{
  "n_layer": 12,
  "d_model": 256,
  "n_experts": 128,
  "experts_per_token": 8,
  "d_expert": 32,
  "d_shared_expert": 64,
  "activation": "glu",
  "moe_layers": [0, 1, 2, 3, 4, 5, 6, 7, 8, 9, 10, 11],
  "router_score": "softmax",
  "normalize_top_k": true,
  "routed_scale": 1.0,
  "balance_loss": 0.0198,
  "balance_bias": false,
  "router_bias": true,
  "init_std_router": 0.00991,
  "lr_router": 0.00069,
  "vocab_size": 16384,
  "norm": "rmsnorm",
  "norm_eps": 1e-05,
  "tie_embeddings": true,
  "optimizer": "soap_variant",
  "lr": 0.00109,
  "beta1": 0.95,
  "beta2": 0.95,
  "batch_tokens": [16384, 32768, 65536],
  "seq_len": 512,
  "train_tokens": 237300000,
  "steps": 6327,
  "dataset": "wikipedia_en"
}
Below are experts of layer 9 (counted from 0) of a mixture-of-experts language model. Rows are named gate (a neuron's input weights, with its number), up (a neuron's input weights, with its number) and show model dimensions 128-191. Each number is 128 + 24 x the weight over its row's rms, rounded and kept within 0 to 255.
Before each expert's rows: a language model's description of what the expert responds to; "comes after" lists some tokens at least twice as common just before its tokens as in all text. This comes from a sample of Wikipedia text that the model never trained on. Tokens count by the router's weight.

# expert 32
It responds to: Conjunctions, relative words and commas joining clauses in narrative prose, such as and, but, which, However, plus years after In Month.
comes after: ",", " In", "In", " However", " but", " announced"
gate0 [128 142 168 151 107 128 167  94 134 113 107 119 119 189 141 100 117 111 161 134 142 126 103 164 124 118 152  93 144 137  97  63 179 133 143 150 134  87 168 140 114 119 128 129 137 129  54 147 153 160 163 132 142 108 145 111 160 146 141 105 114 124 113 162]
up0 [187 140 146  87 100 148 121 156 114 164 136 156  97  84 134 114 111 105 103 112 109  87 146 109  92 116 150  94 133 159 122 140  55 131 103 114 119 125 128 117 167 161  95 138 102  97 122 128 124  91 168 120 155 134 116 132 114 151 133 140 135 123 111  78]
gate1 [150 130 161 134 140  99 143  98 117 117 108  77 137  94  94 136 151 140  83 117 153 140 129 112  94 131  86 158 120 137 102 136 110 124 153 137 149 108 142 134  94 123 115 115 125 128 111 101 151 159 154 139 146 137 161 124 103 141 107 127 150 129 143  97]
up1 [130 145 138 123 130 143 133 138 141  99 130 102  80 121 128 115  98  81  95 134 120 153 125 128  93 107  86 126 152 132 145  98 131 115 164 113 101 178 143 108 124  82 143  96 119 151 151 110 127 109 127 134 120 135 151 118 147 167  81 152 164 149 119 147]

# expert 61
It responds to: Line breaks before headings or new sections in infoboxes, opening quotation marks before song titles, open parentheses, and heading markers like ===.
comes after: "\n", "==", " ==", "\"", "===", " Succeeded"
gate0 [147 113  94 124 112 114 107 128 142 184  90 116 128 125 147 118 156 123 129 148 110  98 140 126 121 118 137 167 159 126 130 146 132 131 139 158 149 128 152 116 164 121 134  93 129 149 136 134 119 152 137 145 108 112 141 156 163 137 103 103 109 156 118 136]
up0 [154 126 119 112  90 150 101 143  92  98 126 142 118 120 132  72 146  92  91 126 108 112  95 137 124 124 130 145 124 115 148 154 125 142 151 132 140 102 149 111 160 140 138 135 131 132 122 152 151 152 155 139  78 147 140 151 151 125 161 133 135 108 124 124]
gate1 [105 115 133  98 109 133 128 160 164 148 125 126 143 139 157  65 123 142 119 101 121 108  92 165 135 124 114 144 118 119 131  94 113 138  99 131 140 116 132 105 144 128 150 135 134  89 120 149 159 111 130 168 114 117  94 129 150 122 139 106 109 137 104 124]
up1 [116 113 130  89 113 122 153 171 156 140  86 126 123 134 171 112  89 157 140  91 139  97 136 161 132 126 104 130  90 111  97 124  82 146 155 136 129 146 135 110  98  95 142 134 124  86 102 116 106 131 141 124 123 142  84 137 151 133 170 115 110 149 124 137]

# expert 41
It responds to: Newlines and wiki section markers (==, ===), plus opening quotes and dashes at the start of lines or headings.
comes after: "\n", " |", "==", " ==", "===", " ==="
gate0 [156 136  94 132 154 171 119 145 131 132 102 121 113 156 164 106 127 121 119  97 166 101 131 149 105  86 112  92  88 132 139 114 147 119 126 152 142 137 147 105 122 112 175 116 145  58  86 160 118 157 127 124 118 155 119 146 148 165 187 103 106 129  76 165]
up0 [152 120 104 109 143 120 124 114 141 132 103 130 137 147 120 132 110 155 129  77 188 126 155 129 130 118 105 157  93 132 136 108 110 162 143 147 155 142 156 120 129  94 156 108  94  86 105 151 101 159 102 138 128 147 116 135 102 167 158 103  93 128 106 142]
gate1 [155 153 152 144 127 116 137 110 137 113 183 121 127  94 111 154 139  83 136  92 144 147 154  68 138 142 125 117 164 163  95 151  69 104 128 121 168 142 128 135 166 108 106 111  90 113 122 114 110 136 125 120 106 159 147 139  97 125  68 129 116 148 174 144]
up1 [162 151 103 116 132 135 151 128 122  88 100 109 121 112 124 113 139 124 145  74 105 110 121 136 152 103 123 100 116 123 125 118 151 142 110 140 126 103 183 123 167  82 115 142 126 116 113 156 122 108 138 136 110 142 111 121 157 124 126 137 101 116  87 133]

# expert 19
It responds to: Capital first-letter pieces starting transliterated place or personal names, often Persian or Indian, such as F in Faryab, Famenin, Friuli, S in Sathi.
comes after: "-", " \"", " (", " of", ":", "="
gate0 [150 102 158 118 123 147 135 101 122 152 163 149 143  76 117 128 144 113  69 118 102 109 110 148 118 134  94 127 109 143 114 148  97 119  99 157  98 115 144  70 116 134  91 104 114 153 123 100 119 127 155  96 115 101 158 146 118 117 136 137 130 123 109 158]
up0 [132 109  95 159 125  87 129 123 158  97 120 108 110 170 104 128 117 160 177 155 161 166 131 113 153 115 153 130 159 125 141 127 181 126 134  94 143 165 104 161 147 138 139 150 138  87 148 157 125 149 112 168 137 140  92 120 137 150 116 121 134 142 122 109]
gate1 [169 167 107 144 131 147 143 139 131 131 141 190 119 126 155 150 142 120 196 129 114 136 115 164 147 151 155 111 168 130 135 141 122 136 152 135 140 131 130 164 144 121 102 103 148 117 155  87  97 143 122 132 103 118 173 120 157 145 130 123 114 173 107 112]
up1 [ 94 108 136 126 114 111 108 164 133 128 118  85 141 119 122 112 165 152  89 152 149 155 174  77  92  96 132 171 136 115 116 102 134 107  79  98 125 134 133 121 112 131 129 134 115  82 136 122  89 133 151 130 103 126  82 153  78 126  90 161 178 114 147  86]

# expert 5
It responds to: Month names, Siege/War/Act headings and medieval ruler names in history text, e.g. Siege of Jerusalem, August, Baldwin.
comes after: " the", " of", " in", " on", "On", " during"
gate0 [100 143 109 140 112 175 110  66 164 122 102  69 152 167 135 131 134 108 130 126 140 108  69 140  99 111 179 124 135 148 139 111 138 124  96 111 152 143  80 164 132 126 103 134 169 144 137 168 128 125 106 113  75 137 109 121 124 130 139 144 163  93 146 103]
up0 [153 153  84 116 147 170 103 111 146 150 104  93 134 149 129  99 140 122 115  75 135  82 114 129 112 148  87 126 131 107 131 122 122 125 123 182 104 147 130 191  77 135 136 128 118 146 147 164 104 139  92 112 103 100 154 133  87 132 145 146 159  85 116 127]
gate1 [119  73 110 131 127 158 155 121 175 133 151 113  73 138  91 136 155  94 147 163 153 148 118 124 138 145 156 159 132 181 134 127 127 120 159 127 140 134 135 129 104 139  98 111 136 120  83 150 132 163 163 114 205 138 110 137 107 165 116 125 116 136 117 115]
up1 [149 155 145 133 135 121  77 148 111 126 139 157 171 124 140 134  94 161 111  79 113 105 135 112  97 110 126 112  92  77 152 100 138 136 108  94 118  96 140 132 143 114 122 129 157 171 162  73 164  96 113 110  94 120 137 133 147 136 155 163 141  94 145 148]

# expert 18
It responds to: Articles and determiners such as a, this, same, each, and the nouns right after them, such as hold, turning, gathering.
comes after: " a", " the", " an", "'s", " his", " The"
gate0 [151  89 104 117 117 147 118 149 129 104 134 135 149 156 153  80 144 110 127 173 113 168 142 163 174 133 162 107 127 140  85 122 110 145 119 153 170 142 142 104 145  77 102 114 141 114 138 145  99 121 148 111 134 155 147 117 124  91  84 135 108 120 126 139]
up0 [137 169 144 153 126 108 138 113 108 112 138 131 160 136 106 157 133 101 135 124 124 115 103 117 152  91 126 135 137 104 131 144 159 132  93  88 119 147 116 141 107 148  85 153 130 195 132 110 146 112 141 134 125 116 150  96 117 103 139 132 150 104 149 127]
gate1 [125 136 137 125 116 118 142 119 136 115 122 148 119 156 107 115 158 139 110 117 136 110 131 107 117 106 108 135 122 137 138 131  90 114 144 127 162  81 142 139 166 146 117 141 170 134 138 122 147 103  92 121 111 116 120 118 112 148 159  86 122 132 129 118]
up1 [171 122  84 144 169 153  99 150 112 139 156  98 117 106 142 113 102 119 132 126  99 141 110 121 120 146 128 142 144 137 114 115 140 142 131 123 112 133 118 125 111 126 117  98 109 104 129 132 100 176 163 137 152 139 132 107 141 136 105 190 124 104 126 134]

# expert 27
It responds to: Pipes, dashes and position or nation codes such as MF, FW, DF, ENG, JPN in football squad lists, standings and election tables.
comes after: "\n", "|", " MF", " Born", " DF", " FW"
gate0 [150 145 128 136  64 156 120 150 108 128 103 132 121 143 135 111 118 162  78 126 201 109 121 148  54 122 133 108 134 127 102  97 155 128 120 144 148 124 106 131 111 112 171 119  93 118 138 109 145 105 189  84 118 120 142 148 125 137 107 122  97 132  97 113]
up0 [166 134 105 124 129 148 122 110 117 115 117  91  79 108 118 123 149 146 118 112 151  96 115 143  90 128 175 139 118 141 139 102 169 119  52 128 113 117  91 179 119 105 157 111 132 119 146 100 107 103 174 117 110 113 125 177 136 112 137 117 112  89 117 148]
gate1 [140  68 134 102 148 146 118 100 129 115 109 109 106 123 117 165  81 119 127 148 110 177  94 105  85 108 180 146 110 124 142 143 112 113 138 140 173 100 106 157 193 141 117 126 106 122 174 157 151 117 124 174 107 121  75 186 170  89 124 115 159 131 155 129]
up1 [122 101 109 108  90 107 131 130 137 133 108 142 169 101 117 166  90 158 151 114 122 150 101 100 115 123 136 108  90 115 145 128  83 158 124 105 148 117 150 118 108 119 117 162 110 120 107 125 111 153  86 156  85 160 113 138 157 145 136 120 110 147 104  98]

# expert 4
It responds to: Sentence subjects after a comma or period, mostly pronouns and name endings before a verb, such as he, they, who.
comes after: ",", ".", " The", " that", "The", " where"
gate0 [145 101 110  86 136 123 155 105 134 164 176 137 117 146 145 100 168 123 139 128 139 111 135 115 147 126 126 113 155 119 130 128 101 126 180 145 140 142 181 139 114  85 166  73 113 109 110  93 130 136 112 127 147 115 145 122 125 131 115 159 121 124 110 111]
up0 [186 111 141 127  91 124 127  75 116 132 157 125  86 172 136 100 141 117 131 145 118 110 134 124  87  93 156 139 121 124 147  99  92 141 204 125 134 128 175 150 142 103 141  87 132 121  73 121 141 105 101 108 164 148 148 135 171 101 147 160 144 141 103 113]
gate1 [ 92 110 145  87 106 115 107 116 142 112 101  73 133 134 142  88 138 123 117 129 127 117 143 138 118 168 119 118 157 139 139 161 114 134 138 105 143 131 112 132 155 107 140 118 138 124 131 139  95 166 155 117 116 111 157  97 120 168 149 116 128 133  68 149]
up1 [170 149 136 142 127 151 160 126  92 125 162 161 162 115 169 126 119 128 122 123 169 110  48 152 130  97 120 147 132 138  95 103 108 134 135 163 177 100 140 105 126 122 145 168  97 124 121 129 150 161 129 104 110 123 131 143  90 110 137 148 122 132 145 142]

# expert 63
It responds to: Words inside wiki section headings and infobox field names, such as History, Career, Website, Species, Binomial, and the == markers.
comes after: "==", "-", "See", "===", "–", "Personal"
gate0 [131  98 128 154 121 148 143 141 136 124 115 109 105  89 163 148 128 150 144 127 117 108 112 136 115 139 127 133 108 120 124 133 129 134 125 100 138 137 111 113 124 147 154 198 102 177 124 128  83 139 127  72  91  87  83 155  99 100 158 112 127 109 141  95]
up0 [128 135 148  60 109 146 141  77 170 103 119  59  91 143 132 125 128 117 150 153 102 101 117 125  98 132 153 102 106 122 136 126  88 136 104 122 123 113 153 107 116  90 103 117 147 117 132 161 110 169  86 109  99 138 126  92  98 166 113 152 159 145  93 113]
gate1 [142 138 104 112 138 146 138 122 110 118 124 154  97 144 131 134 163 129 105 152 138 157 147 116 112 139 139 144 148 123 130 105 179 115 140 183 144 124 124 162 144 104 138 119 145 119 132  82 107 122 165 127 128 147  90 157 162  94 120 154  92 115 124 141]
up1 [125 125 170 136 159 143 101 112 160  96 119 101 105 139 147 117 111 149 116 138 140 144 148  61  91 132 142 136  95  88 133 141 128 130 132 158 129 141 126  64 150 143  96  98 141 146 126 126 110  64 142 127 153  88  68 122 156 148 166 107 136 189 124 148]

# expert 1
It responds to: Mostly "the" after of, in, to, by in institutional and biographical prose, plus commas, colons and table pipes, as in Ambassador to the UN.
comes after: " of", " in", " to", " by", " University", " at"
gate0 [110 151 118 143 144 152 109 180 130 109 127 135  99 175 165 155 100 136 112 166 132 139 124  83 137 131 141 136 122 123 115 139 115 123 135 140 149 153  96 112 118 175 114 102 174 126 124 116 118 161  94 118 135 145 122 123 140 134 134 151 177 130 148 124]
up0 [114 132 122 124 104 179 119 148  98 153 131 106 104 144 133 132 152 125 112 128 113  93 128  90 102 119 152 138 110 148 163 118 124 140 131 139 162 131 122 137 150 113 127 131 154 137 138 207 159 166 122 122 108 168 131 102 152  96 148 138 148 138 138  90]
gate1 [151 165 147 104 163 107 105  65  92 128 115 109 151 133 165 130 123 155  76 143 132  86 148 171 120 116 127 147  86 149 115 118 140 142 125 132 139 131 126 108 107 114 148 117 191 104 119 126 156 169 126 105 156 108 118 158 105 169 121 116 112 114 152 125]
up1 [132 191 117  97 133 131 129 139 109 113 121 148  83 100 150 164 123 133 160 135 124  81  92 129 120 157 126 103 107 138 160 130 125 123 132 138 105 103 124 147 136 119 115 111 141 124  93 111 136 108 180 130 142 107 159 168 115  95 137 158 163 135 100 135]

# expert 26
It responds to: Small standalone numbers, especially 1, 0 and 2, starting ranges or table cells, as in seasons 1–4, Episodes 1-2; also went, go.
comes after: " |", ".", " (", " 0", ";", ":"
gate0 [100 156 166 131  96 140 149 149 113  97  82 145  98 128 147 173 101 149 118 143 134 121 155 107 145  93 121 104 164 127  94 142 139 120 177 130 124 101 107 163 159  93 183 120 120 117 113 128 110 142  96 174 107 152  96 125 117  74 155  94 119 115 134 105]
up0 [144 144 139 207 101 101 152 103 106 165 130 128 140 106 107 173 130 151  81 140 140 144 119 104 115 120 136 108 139 119 114 133 138 135 181 102 163 108 148 111 108 136  95 101 138 152 121 123 150 158 118 166 126 198 159 154 128 111 164 138 113 140 122 116]
gate1 [107  72 106 131 139 172 116  99 105 120 140  81 127 110 127 127 126 114 165 112 148 131 123 120 120 135 135 144 145 151 110 115 137 126  89 157 147 122  78 114 121 137 131 133 133  98 163 106 143 167 144  93 168 116 110 125 154 132 118  82  79 136  85 179]
up1 [185 119 130 119 101 139 107 106 119 125 160 130 115 140 148 140 121 137 161  90 122 117 110 138 117 172 107 152 112 135 104 125 129 147 153 124 164 126 118 130  99 113 123 151  92 134 124 144 145 194 139 103 132 110  86  91 167 124 155 113 139 123 113  74]

# expert 31
It responds to: Line breaks and pipes opening table header rows under section headings, such as "| Party | Candidate" or "| Year | Title | Role", plus "of".
comes after: "\n", " of", "===", " Party", " Website", " Pos"
gate0 [117  89 106 137 178  86 145 161 116 124 133 114 141 108 125 139 121 132 138 122 147 161 116 129 135 112 128 145 144 105 145 174 127  96 121 136 121 152 101 138 126 119  81 142 138 144 185 152  96 136 125 149 100 107  72 148 130 130  99 124 137 110 146 130]
up0 [134 170 138 136 146 110 132  85 133 132  89  95 113 103 135 161 121 133 133 127  95 131 149 105 118 122 123 131 105 113 149 125 161 145 141 102 121 141 140 139 151 113 140 120 140 107  75 119 113 158 115 108 154 141 162 103 118  53 154 111  95 158 147 123]
gate1 [133  86 131 114 152 117 129 148 171 139 132 122 143 120 122 137  84 132 154 117 100 143 142 114 145 156 177 178 134 114  99 154 127 141 139  87 137 118 116 129 120 156 124 132 139  94 127 138 103 120 126 110 101 118 123 145 130  87 138 141 139 135 142 161]
up1 [109 139  99 140 144  94 108  86 128 158 101 177 166 169 123 139 121 139 150 113 107 165 137 155 109 160 185 105 132 114 128  84 107 135  85 112 148 159 120 136 136 112 112 136 100 107 119 127 156  94 189 114 137 122 127 127 170  96  86 129 134 128 151 167]

# expert 21
It responds to: Abbreviations before a period, such as vs, Dr, Jr, Inc, St, e.g., and numbers opening numbered list items like 3. or 9.
comes after: " (", ".", "|", ":", " \"", "N"
gate0 [101 114 139 106 166 121 130  77 112 115 133 106 145 132 140 126 112 126  98 117  99 145 188 148 120 149 147 153 123 119 148 142 163 119 127 135 130 124 119 125 127 103 167 140 152  97 182  86 109 169  98 129 142 169 177 105 121  83 126 130 129 105 167 129]
up0 [158 151 137 125 111  89 124 144 125 106 106 126 139 121  81 146 126 103 160 136 162 165 122 124 142 117  90  83 112  96 121 160 105 103 120 130 112 119 167 153  81 131  84 105 114 132 122 116 134  95 135 154 155 126 149 171 117 147 147 163 126 153 154 164]
gate1 [106 194 105  99 145 104  97 121 106 133 103 146 142 101 112 136 136 152 119 142 128 149 118 122 159 106 131 128 113 121  93 123 158 121 103 124 127 101 133 155 136 136  93 107 129 139 121 119 148  73  92 101 123 135 141 122  91 118 152 150 145  82  95 115]
up1 [188 121 135 165 107 144 175  90 113 108 157 117 114 102 141 143 106 106 108  76 163 165 105 127 134 108 125 112 132 130 135  97  99 100 156 146  85 128 158  91 104 158 154 119 125 122 119  95 150 143 130 146 133 163 121 139 121 168 118 109 102 151 111 144]

# expert 29
It responds to: Leading digits of numbers, mostly in table cells after a | or bracket, such as vote majorities, scores and years.
comes after: " |", " (", ":", ";", " $", " January"
gate0 [160 131 122 106 124 103 117 127 127 107 114 136 106  78 142 174 142 124 101 117 131 139 132 112 112 146 110 136 136 111 105 133 103 106 136 101 129 143 100 121 138 144 155 139 107 148 145 118 146 130 109 142  89  98 134 121 134 135 162 153 130  98 163 134]
up0 [ 80 132 136 162 150 162 138 118  79 138 159 132 162 140 118 104  98 122 153 141 174 127 139 149 119 138 144 110 136 151 125 119 112 138 105 119 122 119 151 152 114 121 112 150 156 139 105 116 130  81 123 134 157 102 138 117  97 148 125 160 131 148 128 120]
gate1 [126 127 156 117 148 135 139 103 117 147 119 154 152 133 121 118  74 149 138 147 147  97 131  90 104 157 126 115 185 121 164 145 152 107 161 108 160 143 138 141  93 151 135 123  72 129 134 120 142 110 135 135 104 121 101 132 110 131 143 112 135 118 125 121]
up1 [135 139 130 108 119 130 129 157 112  96 152 161 100 138 130 119 192 135 142 162 151 170  85 115 151 107 143 127 138 168 125 126 110 144 117 142 108  95 126 148 170 127 119 115 182 122 135 142 159 123 124 100 167 132 126 126 175 138 114 190 124 143  91 129]

# expert 43
It responds to: Articles and possessive pronouns beginning noun phrases, such as the, his, their, its, often before first, father, album, as in "their third single".
comes after: ".", " of", " with", " for", " as", " and"
gate0 [ 66 134 106 141 150 145 109 112 113 113 108 107 108 135 155 131 140  96 119 115 148 130 136 102 120 124 135 120 165 154  66 122  60 121 183 131 145 157 103  88 126 165 110 120 109 131 114 147 146  96  86 154 120 128 127 144 137 130 182 121 130 125 158 117]
up0 [149 147 137 123 143 113 138 137 137 141 149 158 169 131 122 126 131 135 147 108 106 124 121 144 125  70 122 107  96 111 157 138 160 113 127 138  80 136 167 132 105 123 148 152 134 118 172 154 136 150 114 135 143 129 136 118 123 135  78 109 137 143  92 119]
gate1 [137 168 120 128 127 152 141  85 150 151 125 166 148 127 139 152 128 108 111 114 100 112 118 110 108 116 118 142 107 125 114 160  80 133 130 132 151 121 134 147 101 137 108 116 156 146 143 160 154 172  94 127 134 134 125 125  81 124 142 118 132 126 126 115]
up1 [112  91 139 116 110 113 126 165 114 132 136  87 119 100 113 114 150 139 141 140 133 129 113 120 118  87 119 100 141 142 118 124 172 119 147 162 129 140 137 116 108 128 154 140  70 128 114 120 145  89 186 123 124 157 115 159 155 134 116 147 131 109 124 154]

# expert 13
It responds to: Day-of-month and other small numbers before month names in release dates, appointments and table rows, such as 22 June, Released: 24, Founded: 1988.
comes after: " |", ":", " on", ";", " (", " /"
gate0 [102 147 148  97 162 114 167 158 129 173 139 160 139 139 145 111 126 119 120 107 117  94 117 132 134 138  71 124  95  61 135 130 121 148 195 142 159  96 147 135 136  98 133 106 126 137 129 144 121 110 111 160 115 118 118 127 110 103 134 137  94 123 151  85]
up0 [123 100 162 138 114 119 157 119 142  87 146 139 114 154 126 133 117 146 154 123 124  85 111 132 117 132 137 135 126 145 146 169 176 111 141 137 100 134 153 129 130 155 119 117 137 140 112 140 112  95 108 117 104 120  84 105 109 101 145 118 143 129 130 101]
gate1 [192 163 168  93 147  90 138 102 137 129 121 141 131 111 121 137 113 104 140 109 136 124 142 102 100 157  91 150 133 126 148  92 129 157 146 110 145 154 166 151  91 102 143 152 106 161 149 131 119 140 168 122 107 161 122 133 128 134  96 139 109 119 111 104]
up1 [109 147 151 134 128 148 169 145 107 155 120 131  72 141 167 113 135 139 172 138 125  99 114 104 154 133 108 120 126 149 128  87 125 125 130 150 131 156  94 123  83 113 142  92 124 133 147 151 114 141 165 125 178 150 100 115 134 119 161 124 117 125 124 118]

# expert 10
It responds to: Table pipes, line breaks and cell numbers, plus linking words after naming phrases, such as known as, saying, called.
comes after: " |", "\n", " ", ")", " known", ";"
gate0 [111 138 113  81 156 125 118 146 101 130 172 132  96  80 117 113  71 142 141  90 119 123 147  88 100 145 134 110 154 140 111 124 133 107 133 119 118 173 134 170 171 132 162 165 153 125 143 144 140 152 109 166 110 118 106 143 111 117 147 108 148 113 129 149]
up0 [120  76 121 112 164 156 116 164 124 158 164 111  87 129 148 126 120 139 174 109 123 167 132 120 143 138 109 156 150 134 157 141 133 112 193 146  98 147 121 128 125 119 135 171  95 136  95 172 160 139 159 123 123 143 130 121  87 119 138 115 108 138 131 175]
gate1 [145 151 148 119 143 110 117 155 126 126 121 112 150 114 111 168 173 136 132 116  95 132 128 100 141 131  88 173 137 120 151 143 120 121  96 129 145 147  82 129 126  84 129 116 114 124 147 121 145 125 105  77 119 156 145 120 119 139  94 141 157 128 133 112]
up1 [149 186 157  96 121 143 164  86 118 113 127 113 144  92 120 132 142 160 145 119 125 176 111 131 132 112 127 122 117 141 142 129 111 130 144  88  95 109  99 155  79 141 172 120 164 112 146 145  77 100 147 155 102 112 136 149 145 113 123 146 105 120 135 108]

# expert 22
It responds to: Single capital letters or first pieces of names and codes in tables and lists, such as M in MCH, plus non-Latin byte pieces.
comes after: " |", " (", ";", "″", ":", "N"
gate0 [131 104 143 145 146 141 151 126 146 159 143 119 126 166 182  85 206  94  67 167 100 154 143 119 146 141 103 148 117 108 155 110 104 151 124 165 155 148  75 106 170 148 178 103 132 126 129 122 126 138 142  90 119 166 123 124 115  97 144 126 112 121 131 126]
up0 [106 119 139 129 146 119 112 131 127 164 116 116  67 118 156  99 154 170 150 158 127 144 131 152 135 145 100 145 135 119 127 112 100 137 129 150 138  84 192 116  97 115 143 109 119 106 146 115 146 130 171 151 109 142 127 120  92 135 146 126 178  58 125 150]
gate1 [146 116 102 106 130 163 186 153 146 106 146 145 102 106 104  83 134 135 160 100 122 164 109  97 129 149  94 165 173 138 128 106  93 139 136 110 164 125 130 130 154 117 144 111 111 129 120 143 101 120 118 129 147 102  87 114 154 145 123 143 130  95 132 156]
up1 [145 151  84  84  94 121 116 119 105  90 146 137  60 112 110  96 109 146 107 116 123 151 152 124 125  84  83 155 134 146  97 131 164 144 113 136 112 138 110 163 124 106 168 150 109 189  83 137 124 134 165 139 148 130 119 134 126 141 160 157 151  96 127 166]